Weights of a small mixture-of-experts language model, trained from scratch on English Wikipedia.
Size: 10 layers, vocabulary 4096.
Experts: 4 experts in each of 9 layers, a sigmoid router.
Below are experts of layer 6 (counted from 0) of a mixture-of-experts language model. Rows are named router (the router's row for the expert), gate (a neuron's input weights, with its number), up (a neuron's input weights, with its number) and show model dimensions 0-191. Each number is 500 + 25 x the weight over its row's rms, rounded and kept within 0 to 999. Numbers have three digits each.
Before each expert's rows: "mostly gets" lists some tokens that are sent to it at least half of the time. This comes from a sample of Wikipedia text that the model never trained on.

# expert 0
mostly gets: "%", " also", " has", " were", " not", " had"
router:472471478515480554491521484482519520485520504455502459503525499482503521472487542504548516543522481524482499499510547516518495514479491520511511452492512524532521489488540477476463519517495537499475512538466506470528470476499483507479544501508509499515530519441540497505451470496509467490508455523517510536468473493521516495526517498541546519470511523501511474497487465545488500467486498509496494463512492528509523499464470474504522495486470469532473526500527557456476494509454541496514539503467434536500486497500476484503465478478473532502526498518533547515466493540498477510
gate0:453469517496525530498520524500517524460496461494478509519564498543490542503479485478449511477524523494530500487480505467509510474495539522497547511548499479521513462491510469501500507506484562499490496500498509505491518507493464503451523506516471473547522500533487522494508507502504478481529486508489525486473498462481438532497505500487434502480492528557524466490515478555465507468462520560494505491475488506542522525476510523511489480491487505519499519462500514469501535489491496520493542526462434572505529506539483504516513490504481515455514537496495509497523509504495498468
up0:489469511532491545538561509477514506449511519504498489473451503483456468516527521483488496468456471477485505515486511543480520508512466517477502487489467495484478486536528496465486454493536480497477511479477498505522500511514490495518493505503549530507477491525494493547500494517521464491484563520500459499526501477507510520485534502500517529464558513562493533518444534516533469534497476532518497520560512502504515472492518504507522481528466507514511499487469546486465489489477508510503548528475533563522480504467496476476488478501526481496463472465503488486501449500478469482
gate1:495506551474506451514500511509481530460567452518510477527530486452482535450549503539505512483477484528476499463492486502548480514510482464531478526508513493506455475531493494559500536447458459529505513498482524471504503493482492455473497519478517508465489485490499484525472479572506509473524490507484475505471481515494510479506499485521516501487467534473493532497527448515545527489518525505491476471493511528475475498537502452486520486515507507514468522474537499511481507479487504491493523500485437506474519488512478482487538499503497505444515492473516466512476444502492504490
up1:463489523478522472486494487464498533484519537512515447532512499474498535484500471544432495547512485500496468490472506532515458528526504531543417511515477496518509464489472501479506532489499480524516538506477490460495501495506510488445504508512513491501490521483498491474511511528506499489522476470490488516553492476481513525503486526478521441469504483436485475525493444541459500461516495510510529533508511502479500472506496534507491479497530456495446509473536507498481508462477498484478530502480472500476462546511480450510521501493469544480463514481474504507541505496481508522
gate2:472517522573510519494510486490528497513500471464525483508476476499460457449546533487510516563474440492453484491451499522468459487511474534531516456518499472532453480517490463524485505510509501531487484532505485474490546508498548502521473518517473499499518521472497480497511525492467492563508482488484562562511491521489497461510484477486540502495536509536534473479532483518513493514505480501476494465496539513527442471489520487492488499507491484544494498488477508505463472497478483487521517504500491475468509515481510531504532495526492493497528507510546480513453517486484522488
up2:526512477492496536483533510507484551573497527501515548509490491479496486492475524489469504548501432481477472539525507503462470496537501480515529504513499516492498493531517522505502496502563563485524506506516484510478444494512501479462513524524515492516442482503478498488511491487480453500482544505500525505499529431500521517500535513504528515479495506539515484515459531543469476490478497531481505492440490504507488476469495543512494497478503504490514456506477485415495494514527501490555516472443518511471510498504517496518512488474492485496457501492495506482544501502523505536
gate3:533419449484517494513534534496554504461485484497478518462498507514463489470505517497475485473535473500477485478515556475485484481481480463510537478489559507532512513546463481543485482490501484537528523559478513482503512554484505521468537484517519491504488527478516474508485468458519468493515465494523498503500490559492556487546520514521515513503475509524484468476481467474484491510493474499508506532472474498516559494523501496514552517509501492534514502521510503508521470483515504510494486519500465522484510501472488521516490429504488486513509497527500518455485513525540473480
up3:505496504453538490526481466509470472542501503509512516526478519483520488507508506529509463505526492460452508484503464496483478517502485527515448451508492481475453528499508538495539505526506533533482523509487480497460490553490507485521533506507464516483505490486492470513517482466483478525485499465486536503512453517488517482490484464491513459498475537487504526543509483522469494489575508467461524507504471504497479497510526540542465468522519511468497436465496522494511539524499529480495507475527497502518549515521460519488459485514519540486502506537492514520453477452475508556
gate4:496480488497489534475466500526524476467529545512489495489547496515511508465475525530528531505521495531498473502513511467475500482494543510482461471504518497536520502505523484517527515519470509517503477495498502490496480516459514512486501457483502475508518468473524482508480516481460504506483516502580502561549506537579441484470522524522466497489488453515498508472505474485464509556485462464498452501463496473531502443457484472486467517519456504494464504448487516507500497479503516514524548493483484509479529500504481513496490526502485508504477476552520526485507497516459504531
up4:479494460516547508501468476487500513494502510467487485498464474480476509499537501528545472483514493494560499522478520527477490499478477502466501454524501487460491536525472521500522479532478492491499478537555516490537480483503481546489485492541494469498499529510475522520481468535518518486465504430515535497503535544475530509515464502539499492460503483459540498483560469529504487483532507492527493501491482527499477536536510457519489486503534497544527499520502521486488453512476536477507504503504506497432484506490490535477494525454525513530502503446482532493502450464491494476
gate5:455483484501545546540495503496527520521486503516554461535518494547480467467474479531483505498510481483498474551486524510501510497529502472539529507547483496479498526480541473520529508472485529517555478521479499528499488474524483494470482521486497532541498506480462513542528543503490497458504545456488486534464485500505494496507469477489498520508520527485470476503544501548494516507477499470483479459477522515492490447489541481462490483508458491540540466537497460501483493544473471485519503555514486514491488501539470516499498450531453517500496494514519517505521499519501486530
up5:518517521519513494500467463491543531513469549497518473536548506522438485446524512575503484470490500502474521557492518500526523498511554489520506499518461514476473511466543482494516528493488462512514485484473506522518532501489484489474507500481506529549500464495491467543495525493522496458492497514449523521535523558515481559485465513469529514500494512484456442533500496491544509501473477482505514481482524549528483499480501488497522463494493524517492514495509533507473512511503510485482507522511464504538493512539488506534503501487502474457545525478531527540500511519523506488
gate6:500541487479509540484505488533550509521509477515544514483515529515491544511500516517516469528532472518517485518496568528485487526477484523508490472490532490515487529437534501531451464529516505503535485514505524509563472521510489495526500511476464509511472494487518474515520498468498492482460491477552504504504479520532503530504499539485481513538505526481489507495519511494483536462499473506469454446498492551552485489500490514508507562522473516515533519464498428480485503493500529479462538559498491509508499533510475511511469500475485507502539484510523523502505540548510501492
up6:471487496538545520486478563544537506527482538502545506492476516480541525473513525462509491513514498552513485481504531505473479484481477510520468463500527518504493512505515477517486490502422489506501528542516507453527448499506474535525481456467478496550499499494490452489480530508541521482506523499511493480509507523528504552526512491489493499522508487504478455476540501477491506479535530497472486502501497532486494482504494505522509498488509554528487494477542489484477503506482464558507536468521444524515481468491436499486501483480520483496565487513480498444481502498501498495
gate7:537464512481510517500508452519501494498509522517526504479515494491490509491491488500467541505453519474501556509522516537473521508465490538530468437491497541507524507512543476457513469515527517512535548544527495493508519511466542488499478486509490468493502466477502525484488477459521504500496427517545494499493478469500500514521460546503522514482529533529482489513527511487484509516500512487456524498485484472485508544500489512476498534522485480502494525525485470488458497469473494517514548489483491515506452521493469504458483553494501515525480482571470552521465537470535502499
up7:517481515507517510509487470510527542534516529527478441505504476535457511512524527485489494541467543484489466534492494547509501530484483523492464466503509514520508471515505495454510462488525522548469533506482508494491505472482516498542487514465519490512475505488505516500540494504485499551461430500552504488504519486482495450512520516477506496522484514540512463501461483502468555488531510487462488469472572474556439482475465486524500500466492497514487512504487516500465498490512525523493526454465494514509472519473513506481472515476517484494495503531461497463492539481517475474

# expert 3
mostly gets: " inter", " under", " +", " −", "|---|---|---|---|---|\n", " sur"
router:543574527489530423497539476527436519518479505544520532507474497490521518531523460485478468457501502508505521462521467478501524460528520484509463527525503450452506459511467516502522456501524466513491490446485494503513496504511476540512465504528477493495504480519475515462516497488489483511499496489491488455506519491479503492460473503516498505494512502479509496502495514487487492491515484468536525528507516492495489535491484505488512469491525523493519521504526448508555519529508501484461455491535530462503487521461504524521526510504585512492515506485471488511521488446480519503
gate0:517512499499452511506516529477487466503428455506482508471505445511464497480513505464495487495468514519462515492491508513482495514470480488474509520555524479483509472491473490492540514509525495443467553495508557490482488525518506520472500483510516521493497502485519520517498485458501512501477495490502521550518508502537509476491501483549495489493503518473520507504504531488516511528530480493512518478487503510507449564516502485467528480523529472428525547478510540492501479517468549497529515470522526468477485516525554519528492535481511512487507452489501506473439440532501526511
up0:537478475481536537508508455512501484483498479512487511517532503524469450515488493510473507539521488466501514497468508516513562463498467558469512553518497479509493507500509534523500446505514520504478489495521493460503528496497537510491545514481493478553497495529504447479484498504462542525504487487510499504494508478483484499496532505482498504522454467477479545499485480511536509505484490533509444508491513503494556498507475499584487466501467481485488544491524478518523478537523490500477473463566501531511502506470500488564480494477489503486543433487494505506500491489512468490
gate1:527521492498506492456497471527471511463492520541517473502526498456497468510481488491503469545509515447500498534478490480534547461494495515504498505491542493515523526475454505499486557526537524554516519479525481476454495509508490535512524491475475518507490544479488506506493474531479523515520509513520478480508546494563492478521452497476495488498481503502563484538511487485479494557483521464520474510502540564519528534537496517550504507530540518496460477501482490494520549490499521493496558508503521503463543487487515505498461496525501505500505492507497449477470530527494511483
up1:479484501483480514504501485499478461505543485479511526490474531500502548501493507539469497516523460506464492445517540475473503529508515500506488516525504536504492534556523491452501452512530462530484507537494476458536494470460501532503459503507515489510482466490512463525508452495538478494474526521527503492454511541520495475508499462517506533491470505517493504431487480480470528491490515530483514517460475495484483495528522504532478490513526543502504492468531488505491493504504521475503495468474504553474529496480492469538506536502530497553555499489443500509520520461475437505
gate2:542527486512477491498495484534525526508526491539520504509518546514496523463513497507491525536512454488518494477482492490486514499465501561592443522498525490490541485493497447560489462511517515499531488509515510506524475491485507508480493481497530486479492491526432484507498492489487498485471491476506486486463520534461500474496504507571514484477511505516479495521494497472503510463521504474484475502539438506475520514483528519485508444495535497501505504489476521500525474568517521537524507512508562540510515542520482525530497492476544510477486508489485486530506450526501491487
up2:527500456525530514465525534506463466493516517493487540456472494472498465482509535518503537491499490514510505476539515533470519465474530503505497506534488513488494538522564499487479472500520510529485453454478471482542531514429479535452485456521520493503528527480533532480472485470560479461457520465527540540526523537515488488470520505497450471490480494545508472499507545488513501533550483516508476493514503490487489496461517482495526482525537508476541502472525508496502482494485470504505497533495519502506526486529492521503521483511486486514508482486488508450499517493537520476
gate3:505526510492499511484470490458492538485537489491473482502545451501517515532512488497504449523511450499495523489513486518539516459517524468519483522516498422486528472489507474507495474470531534517518514516519493512470511542466512502513559488530517479484507497500511499509503486533466485512492475527501509522433479531542490497522535488504506540453459487554453537517506467488512487494476487505487502507486519499529516487524498490491526454504536538512527481486498468484505487489470494517461479484473527517517565530517498482488534500459521490453486501468528502461472502480438519466
up3:453503478517543490470496499476483492477489516464500494499535499512489464455449488504499515482480510436478486533489488499479542495512456534498484526492500474505506514533537497435469527516478507514515463503481490484527542487531537509519475512482491477529517516478505468515499515529539487514531539520513525503509497525530541481459472543510461513516549502495531524480506500527439529450498488500498485499534517523479496491451513524535494483499484543520520552491496515497513463513476452520525488464484446489508536505443512510493486506495527545525500492510469477473509498475548484500
gate4:522492513473512482455527509491503502498478490538443455501521465558494516487496484454481554528498485498523487507497513504500486510481551495519520505511528498514560513465500449523517472487538495463520474480457521477493528511479523465513483471480503544516495477491428514496543434480483493539511500520511520496490475543564476512490498510496484497523472486509515535502470489516467476489531496499489482505487512493439486537512485496498502492511535471547482504505471496499505505506521543508536502478494500538442509522515495500468514514486526460491460538545504483508502454507466526499
up4:546504526488562540491517469531485537522479506476524453509451489566535529519509484477536459501450499565515458488459487496496514491462497519564495494504483512497485523492503487475515486503468480519518550453496470469515521478521480479471507540472487505495520523501455513489528485493464463521495485524515493518507521484472533497524476515493518479518541502513457549449521520506497489556492519513494505493529518500467453477497535476503502497518544491529497493489505499521509500479498502498491526517516442552482510493502495498442509553497482488476516511507491498530504496511519479515
gate5:517516503444487499521510506526497509499529499506502468499477460489489564506486491526525537488496488519498479520496516523502521505506504521517496500500501545467531504512438483525501456535524512525474544515513480477536484526487518524530509481469484488471528534528465496542515513527495528524499522492509543548441524515527471523512487518545485436509524501484482472500532509489531467519469489492523483491492504518472489516464546503492477500454503442482504524524514478527492498490485520516497481499490529476475459502472464516497529478501459474532491482473437475551524488474435523511
up5:482493523512549507549513474495462552483508472503487499505508504438507502489460451512514518465460515487512501503502504528479507464542465501479482514542472485467452473529553510457515522483503517481473537480496491483453522508489508507472528488510488476482459518495537481506450497480491540509504490512462537539476504465508498526521531534504460450498490498494481491533514523541491488507560474457510517456477500515498478481487523492497451493519515505502490473499512508534523497477528483503509529504448543480471480464507452468482468504491521434513513482508532489474515510506494498512
gate6:502503522488491555476485503513482484492478465514504518512517499500565497504509472494487565535517535466456461475538489517530512498494527491492514518519480538527469479532542505497491478500510488447560475476445488481492493541497482469481523466486486474501512524516508463511499505540482485511506518555493531528515539486513450465499481522527499502536484502466484482467522512527485523546519511451516480499491465499535504548449486500457496475524516510523490502491498536506503484520528533513499536547467475511517513545492475495518487489533493488525486448523507494511529512530501534538
up6:535482497478478529503526484501477521459462507519494495503484478470485509482514488447438558496500518541477523515492524480493490486486483473441514518486471517477487494462524511452481561533459500562518477491504497501493506534518507478525507488472506494501526473538525495510517528522570488524481482466531464486540494500494516519491525502471538494503496460520476485521513527514489470509452500498539500475530482507496500498489523531466525513467483473523531554491510472517505483472537459479507529500516515520472498512488529499476484494475521495533473431477546471482526497540511501522
gate7:484498502530506500490505514515500543481460480523481469481525493472490528506487447514488526505494483476474473508472494532494491509468554484476499492503471491512509488531504506521522459498473563493492504513510508465495490499577449502473502525504522471483495470527461530517500497500505505442467478504496488475530521539527484514502495521484480550517537504499523450519470511463488508502500486427503514508520511528539511474471515517508521484507547479460501505478482508504546503493481572494464496466517487494514457512452455501488501505504499492458532477507451539530547481528472530492
up7:524503509493529470513539503503517517473487517561495501513540513545527468512528515470507548476536498486486526478513477508485472556505468493480455482480459474505510506508495469479539461512549495545497494476527502455481499519495498527515487499556504480463502472512474448492524501542509480523501462459514519515506535506532485455517547528517469508493472504462479524488506527507494507516482515470476522531465539471519518518495512526502481489535502495493511467531526518488507502462511538494495511450498495532507490491467510462518478490516496547472515472494553515516498486475441512435

# expert 1
mostly gets: "ley", "son", " American", " University", " team", " School"
router:462488503530475567534493475404495485540451491512520472498498515528491504529487507500487507497499516515546468508508465524500478496536490486531523496515517463496503510497462451538549479496510525518551493490491517527514488487525486512515497498487534518531496481518534514501475484513498525487498469465485497507547507510493580509511487515504489467523474544522528524449519482531534490510500522525508529497518504470508527507477439476514474478538491562460517510493511503452500469476496509518523509504500506487542515478516486500520457511491521493522457518562487497506494518519502504529
gate0:447494477459515501435523480466533507503518477452533538505529500524529456446470496529507497519512499523512516538540548479510510519503512498515504510474499509499479528481519436529484459501504505488548479508506475509469507539537497499503465504508527527465539536489495514506485529494492499492462521497511527516482461503493533475523481473510500517478480505479472488497523468519509530509450516516525550507485446526506526535523493514478503513512468528460492500551514492489487490515485495484540512502446486477463462512473487502465485442495538532530495504521510497476486487498469534451
up0:531526510521496493551465504493518497498516460498480538496486497500506512551509517510488441484515494566505533538469456505506516514561508538536506505497491452468504502481500454515529537503504538468471522546490522495461492469523512541505517514513477493493485481551484484455524461500507440477477502515481513507533524471534492545490463500513498511484501511505458476529450494497514479510495530521490497558486507480502526515516501458488476467522540499521455479489533497496470497504472526522469556484483478499450502487477477516497529481523495533465529493513505506475460487500480506499
gate1:509500497456522489498509520478480493536523500478524474475499515492501503480489537444489555497493461483477499515520469455511444517498510470522510534519539481539502516468490471469470505509520506508528456510477535515499559495498484441527470546511471527501503472509526536547513503473478494491472452460499479514484550504506512498510485496502538529460502458515501507474499510477489527492505463519476566498494529538467507553486485457493461496482503482528505499498459491488517529523521495514523475527538522549510530535530493488488502476499532460493492468505459508509475505543486525498
up1:487458482494507503484495531522528490496493482482491495514571500490478521509482482450490503478523497473502472505545500528510488509561470502525489492529504473495494540524491515479516540472504486563458486492491525515473491525502509500507487502516519539450515503512541533524547501515444512499459496508485526503494504520479489510489551487489499468517512505493493486473526515514500516491465488559476541515512506491491478526486514480531486475451498494521484556507473519473553502485529579546519463495511550504541553497516500442484506475493492489511482488499521482557506512474475508535
gate2:473506539531524545500465506441514494511472530545514498509470490466489498498463502515498491494469498524503522554539513451478487505506512483514473498484534441498476436521471473527542494489517510516525477478513523534515539511512477521528508485521461498463541487483525550496511452520526503521463526480511521486513504527498466491479510510486506473473452504535502510447483509510497527462475524522483484516460487540555502486548527523508503527523458523493537454499499511525474517503535494495493475496444504503505460473491488502543499490498528469502481511475501521499463496462511521509
up2:509489500499535480548494476468507486520512505476508538499461510470555503507502493515473495529489500488516535507491511529484509513508515528495533550515493510525495489498542483501494521527502503487516546507485526489506476473554479481493520479501489521547494514529488495491499485480524495486502479453504493537510446468445522506497493462521495553509475511446489496485515497528451503497483518532522520516520526500466541512536514480531557487427537510522532503493460478480544457518476485470454501500495516505512476485469500565472525461480533510480524498487525543452484505547525483484
gate3:497501521506462491516448487484518489514497484477479472525477475523496515478479491472526489477502496522530511526508493539501512534471495504568514508500521496541514497513504477529500466519513524478498502516524520549489524514478489496516455500512497484525507486508517492489456509496500495505497495538495539510546471513542488514553535490458511437489486509526457528501484492525493504538515515495502517506503522442529482481446482501473514503497479493511515500494510523519448527540509457515528507544512572515488476481569528521506451479511461429467489450518538495494513461511501479470
up3:494488504499537534512514461448484508510506497494526473524493487447514489519489487512509452526495541516543528459489507459524498456506488508481492487497487480513571491458473518512504465547487478503502494506516537535472512495462476517558520497486486476483539522509478483498457483487461466516476516512528513498479521513496510490500486494548490480521467528483475509495483538470535463523495491501537504460494489525482472456496481515468502515501556489529453504514501524518489584485496480501470501529507539500489491526481550520524511550460503491472522508485487558507489507474489509535
gate4:542513501476482517485478516509498515550508519519478483498503517509493509538509484526493491545499467456527488509510491535536505510523517515513458505542504494492510500488469504526476488450501512493483528500521491514549463519506515455495507508473513490493524470512484507465537464510499552445570504493480547519554494505454514560531521522461450504478484557507504495449514457516557463495483480533482534469476498502520509460498497485514519466477512518502441493506447494493506498471487503469521503490521487544517505465538487510507527492516526504475468489493473514513462510500532498500
up4:488481505510447493485503499483476471493548526484493488484480481453519498479490490540512505530548500474488466525470527511541514509492494495476485536557518461504482508488506451500486531526493547526499477472533515521531462502503519510412500492488465541506500478461485499508468518497524497485466473494507481504558497553489526525526464526500490498522465492505492516491478476515490476543480520493471525533540487521460509501491475502460513523473507492523519493460514547481459474508486517468454524546510488486486514500525492496535537503452532492510540530504485481448493479482481528503
gate5:493503521458536463474536461497517461479482447512559539511501546519468480493546484525481499484485471499522459499507478500477517487482508526503495505512499481491527490524511537520484527468508488484515482492535510492480555526495528566512456514512509513492499498511529535564486528529532464458511435513504468491520459508541542528466495472484494465516471516509476503513490495531551504538471537510483504488524511497480476487527500466512504495532543476488503507516503529501508531520552482541514498499512510538488499508502495499458481515519486526486477521494525521535556510526534499489
up5:553549478545506483474551499533498506485506482464501460496532545517510534511546527493500524516493507529468510461481541502490524480509486501510509517469490466474507472478513518509498543502491489507482493471528486482488509546494461499494533491508550458524479500507451500488470517479502487474530471515560542511477482545492525478473509517473505523509485482502520465496503499499477462499549463510476489507505467532546496476535523538488459533507505473517504485525544492498516502507478497503542545474485432501524503498545496473512544483486502448450484514482531515512475495503493468480
gate6:503456489508501490520504497469501463525516447511501515497513509490515520489491528515503460507525504474486535515518471513504507512480448520504488509508505499494521508530471504539564510480532532537490523500480549458502484511470516501476533482506485473466479486524498491499530513474503524473470476514507490481483530502521568452504483478533501515533434475499457466517537477538488497517507488473516539499499511530502473490552525489520566471487459548548511498503496520483433531511526527499494471509471518501489499506528460468528456473484507510491502527521480480493507493554488482447
up6:501430496495500548496515504487502494477500515517552486523462460478484482512475512473459508516511501482516513483464484513500521519476490457520534516477518510545571498479468517513504492512536488456483529510496482542499480517478465505473490474478501492510504464488527502473489469458486473512515531460500486472449500471496527474452511505490488498495508509473512484479547523493561532490508488492442519499523460498441471456493490508499540520502402468525492556491494508507500491493506493494525504502515472516509526505546473513524492506531474460500503524517507471475507522513526485485
gate7:504489526490495530525480506494510518503463477528509464490524516500530536516470520547480463478496533505507498525506446471535498489493518478481480522479540521520467516521465500503545492496484490547552521484460510493483490555513478505522490447496495474492487542511535517520484461528504512503520588470478488522517503541534509526474521508526563486528509529525501483489520485472531502470489507471516497499475502491475539518471485511470458479444478526467466502515491505504503501502528477506489529547462505491509526487528463494490468515485538462513477483440530477496477486536503502506
up7:437532516503478545514506510493523473545518485487457508498491469500498476506492494478478493478497491499478502485481498531487432492462452480497490489502480477506506510485459508499528461520489446518575479527487505445507504501511529489492520534528509470469514473504503500514481481482487531504502503463460475454476518498448500485499505495520490514505523518500487505501528477514495493513499547462500506506488502526517512488508483537527542521443511481475501495488519516442437529533514442524532463535480483517495545520480503503467507532525443507508462494488484511503544466507503442511

# expert 2
mostly gets: " v", " st", " Ch", " K", " ch", " Z"
router:517469472485467500476473545517536502499524512478488517492509533491477482497490517502499498514495516475458490520459529456503495528477498517482502518491493545529461526501550506490491554514445457463508494533535512505467542512487542459512497512477502497481514505489482498509523522513512544504528541516493487505491514497523437515507517516433462482508493468541467518501500511477497512528501506487457486512470499492506476461542578531499499502510501456512504474485467510549479506490542473511521481493485501528487512474511523484454524506534429451478499487467524483485509547505517511482
gate0:465499502508468545488477508505485489480507475472448530481466499449473452454480479548476515499473488465460433510474476496511532541490538458492503513494504556487500516510499495510453498492504519517523460516465463477516463507504489469502539510486523509520530528550474476506500542484512516505508526516521495482515510517551452508473518496514487457535519486538499525500482487541488508520500522546496474526484533509495477527506507520478486451500509470504500493527492497499538492474481459491502510487493511514464501495470486444488488526546501503460466525492531490490472528498454477452
up0:520497494492513481499503474500528500513501513506527508504448510418475514496488504518497519446490497517542495504520514487471508541487489486475470474492503474509503485496507474466468465482487524554537525535475546488481487494505446504444532506537520512469529500485503504526487451462492481488485464519485495477490503491478507517505469475492438515463469462520519489517494486488534483446501510536498492486486501536528507536537506513552496515512490517524497547499462524513521492462549499511529518494498477559462484496532493516459516475507534485490453451484509463509471457482515485526
gate1:513495485485489506464503496526480526481492480471487491501498480457518471504521469550473547519513527470514553565456571535509461524519516492488456535497497506550492489532500480502521514542492529455508496486511462502536517515531505480520491510463478524481495518545510502541495482472535513565509500453514472497489491472488512526465501503524536494491482432498499498517480463490461538486532504499482517500553458466464452452503491512467507489526503519520497496520457513465502503508490507480493524492509482524525531489539487498487546479542512492490509498488504520530515497473498498506
up1:480486500522493516480531513505566475486513465568513534502498516515497511473547493477526501487513478481514510502523550510459485500494524459517496491531560506525565501505475483528511540517463487532504491497513520504506520515535466534478471498468494513509490542473528490483485463472544506481466487500519498485489439489504557531490447557497522508524503453502527474528535535506468518476519501474455481523508510503486512467515477525481482499514473505513464470533511523527547541494495519501527482499505477475521526500480513480490499483508531485535514531478507465507485529536478507461
gate2:496485470485500527491488524491486502497486484514534493505494498489485489527492480517518488489531476524508499528527489547508533464545526507467526527454491541557512481520537536499509502509491510501520445537480489489463520457515511482560488516499504539488506473547502477499485505491517491458497551495470486469502499432517497488428512480491511526489527469530473521474501456481503531447452504485521536489502469558481492474522500476486515498519540508482469512459472546453497495524485500544502514538479500517492495474498515462467482481521518499523488494472529552483480483532508504521
up2:543486461490505495465493510512497513508506519512467484496489485500521528504495509491496505443492519511427488474489493508478527512500503505506506477486492469488498458487496511497480504517502498535455471500491457508486500460451475508510505532486502518534479551495489475477498491568463470525519479483519475492508496509478453534507532520460459480502457498487543490526521487493539479468538495499500475469497499475425483531517477504545519539460449487517509536488508468537539490509521487507461490439515478526457491462493533500491462477452488470470518527542510517480483530496482495517
gate3:512508489480473508440510508518510504492498474482462517474486515457494461468502488512489495477485491494502515508478448498517493532469519486420509474482558497511534479510480473488532511525530485500444465480494531495452502475510505529521423482472499531504505533516513502477467520505494506494534493496507499532483522527506489471480523498515470488478510482502520496501490481494500471521485467541482453502521470504543560507512506475477540503522504478496524467460497465507443528534549488479548444455527468489490512481464488500507518516485514463465497456483536473528512500508511503510
up3:523527486521545509525485492512523481505503518488486484506521453522515497495443500467484503503525532510463464527452522488500460464508448492515485501540449504505507489505522521498489487531497506528514516478491519504519494511466514524560537518461499490530502517451486512516513491473470484472512480509491500499469483490516512525508487490508490529535490509477486505506501531481524534522524546501493557487512567458512491459500470517532489472534502483472481515513494543453495472510530496529517470498463491502502487528469506506431464569451509538499523528539456507492501463511499546512
gate4:491450514504473506494523504503541437518501519534521455475496495542489517467484474494492499517470473524472486515488528472511508528522524523473507495510502548461470504456489559509504487500517510517495501553499515576491496484464491469501510514486494492501490535544534516479514517537493532548500474501484472497498468467522506468465486494511511474508415483482453511482488560494524485500467525540516515464501455522515473485502494482521507508538469489515496524523489522531475534507520526498540500472434497498475505494537524492494496540529526470475520528488506513495480496530488480501
up4:503504467516554497456493463474522505542540540513508462515486476498526507494489507509517494482497522528515525489486504569498486544495551507481517492521522491479503512532464497469480546508472470512482497508485461517460477471487448525499486496483548488521504477469532510505506493492510519511444526505486498495486482489506489553512460505491498430521523485495500500495561487508493509466490546511488453501512533474538562539484486473537434506525489537493513532495496494445505529482508483493503508498471518487468478482497515476517496478510509477457472487527526471517520557495496516488
gate5:507445494473489522523480514467518469462543481478493525524510492496499516492554480550440566505523533508553498517494495483498496495539492516504504490490536491475502504502501538467496511494517538511520502561526518545444470507503539488501476477524479549489513505527490490540480523537519506507502572536502499479452461522508506489487501496489520513505560488524483515501517511497463555496473530464504471481468537522502502472479523499481499482535538494495494566506534458510503492478504527470508463513464503493532496497508503489485510510495499512509510490466529481486480467484460517520
up5:520486538490506459469508500505492511511489489485497488490471484485468497485503519490486540473502505506505517491475461529489493496501508504484488469514508465491488509491461489501483498505450429482488508460483495498497487483505510520515504535529534509528506504526498496523526478506518512481534464452484481490523507473469503520508480483508499473494509548470497518551483515496480426469536493495473487498525472499501508551425480489489475523481552480532533433502460485501515544483508493531475534457488470513515505478491526458547448488455540522541508466532460502508462458530490473524
gate6:496509483494486546449520476498540450542524498489492479520474487523485470466495536559520483439514521506487526517480486493491465457481514509491546504550496521515493494461490536529496521475507514521518482456532493543480530509482497446551459507482487536419516490471498519490482505491514495517468455499509522473450508485487496522471491454493488505506481510505506482470514511477464479467456504502464482487473491483496491505503520464514484497486501471526462480520476512526473518501486514535513488511508504487525509494503507507459508523497507523501541567510481509500535510434456506484
up6:488520528483447537513531522523475495501541535515521500510556476497535526526493502500452491502515511509502477524474475502471480488528489479530449463483519505461461502564477501490444488492483507510505518545461551516470485507489478498524552492479529522515484481471520467509505519508446512504539519499520507489496516441488521504505487529462515429496504494494500505524495540482471499500500480489499499511456505466496523515525503532500545480484498516484490503488521460494534464510517508515498500518548479500450520513490468501514484473533477501505495518478514439432483494477548490497
gate7:517475489519494510510486491459477470493496514494441525485473445488497515528477510498504529486529516489488516503512554479483509481516518494490450505460464537468485492514521514526494481454489483508489517548503470481508487473478488443534504506497505486503458536492481495523469539502541517531511483461534503484483523490521474464473501499535542502527509515447488539485573494505502507470470487506465496537499528495520503523486514527467504481529536515492497445471468536500500505511484480473514479443509503515534448501493504510500457493480447452495501498494459468543531523498506548512
up7:505518490493491487480487436511545490492462514511507507464508519515463492475497504492529501498495523520510469484502535509516450528447492499492521481472474430475523529497488490462484508495489462495516490431503527496505527501496497501443510471486485511481537522482486499510519499532452533502482489491487496482533483512443472459530508477492521485524474480497520501484459470505518513539528510466525473512463523490458522495539456476512519491515498509464486519569510497510494526496448530511507511535500483475476537470490528481514477522500527543506494481546547526500445482513515514549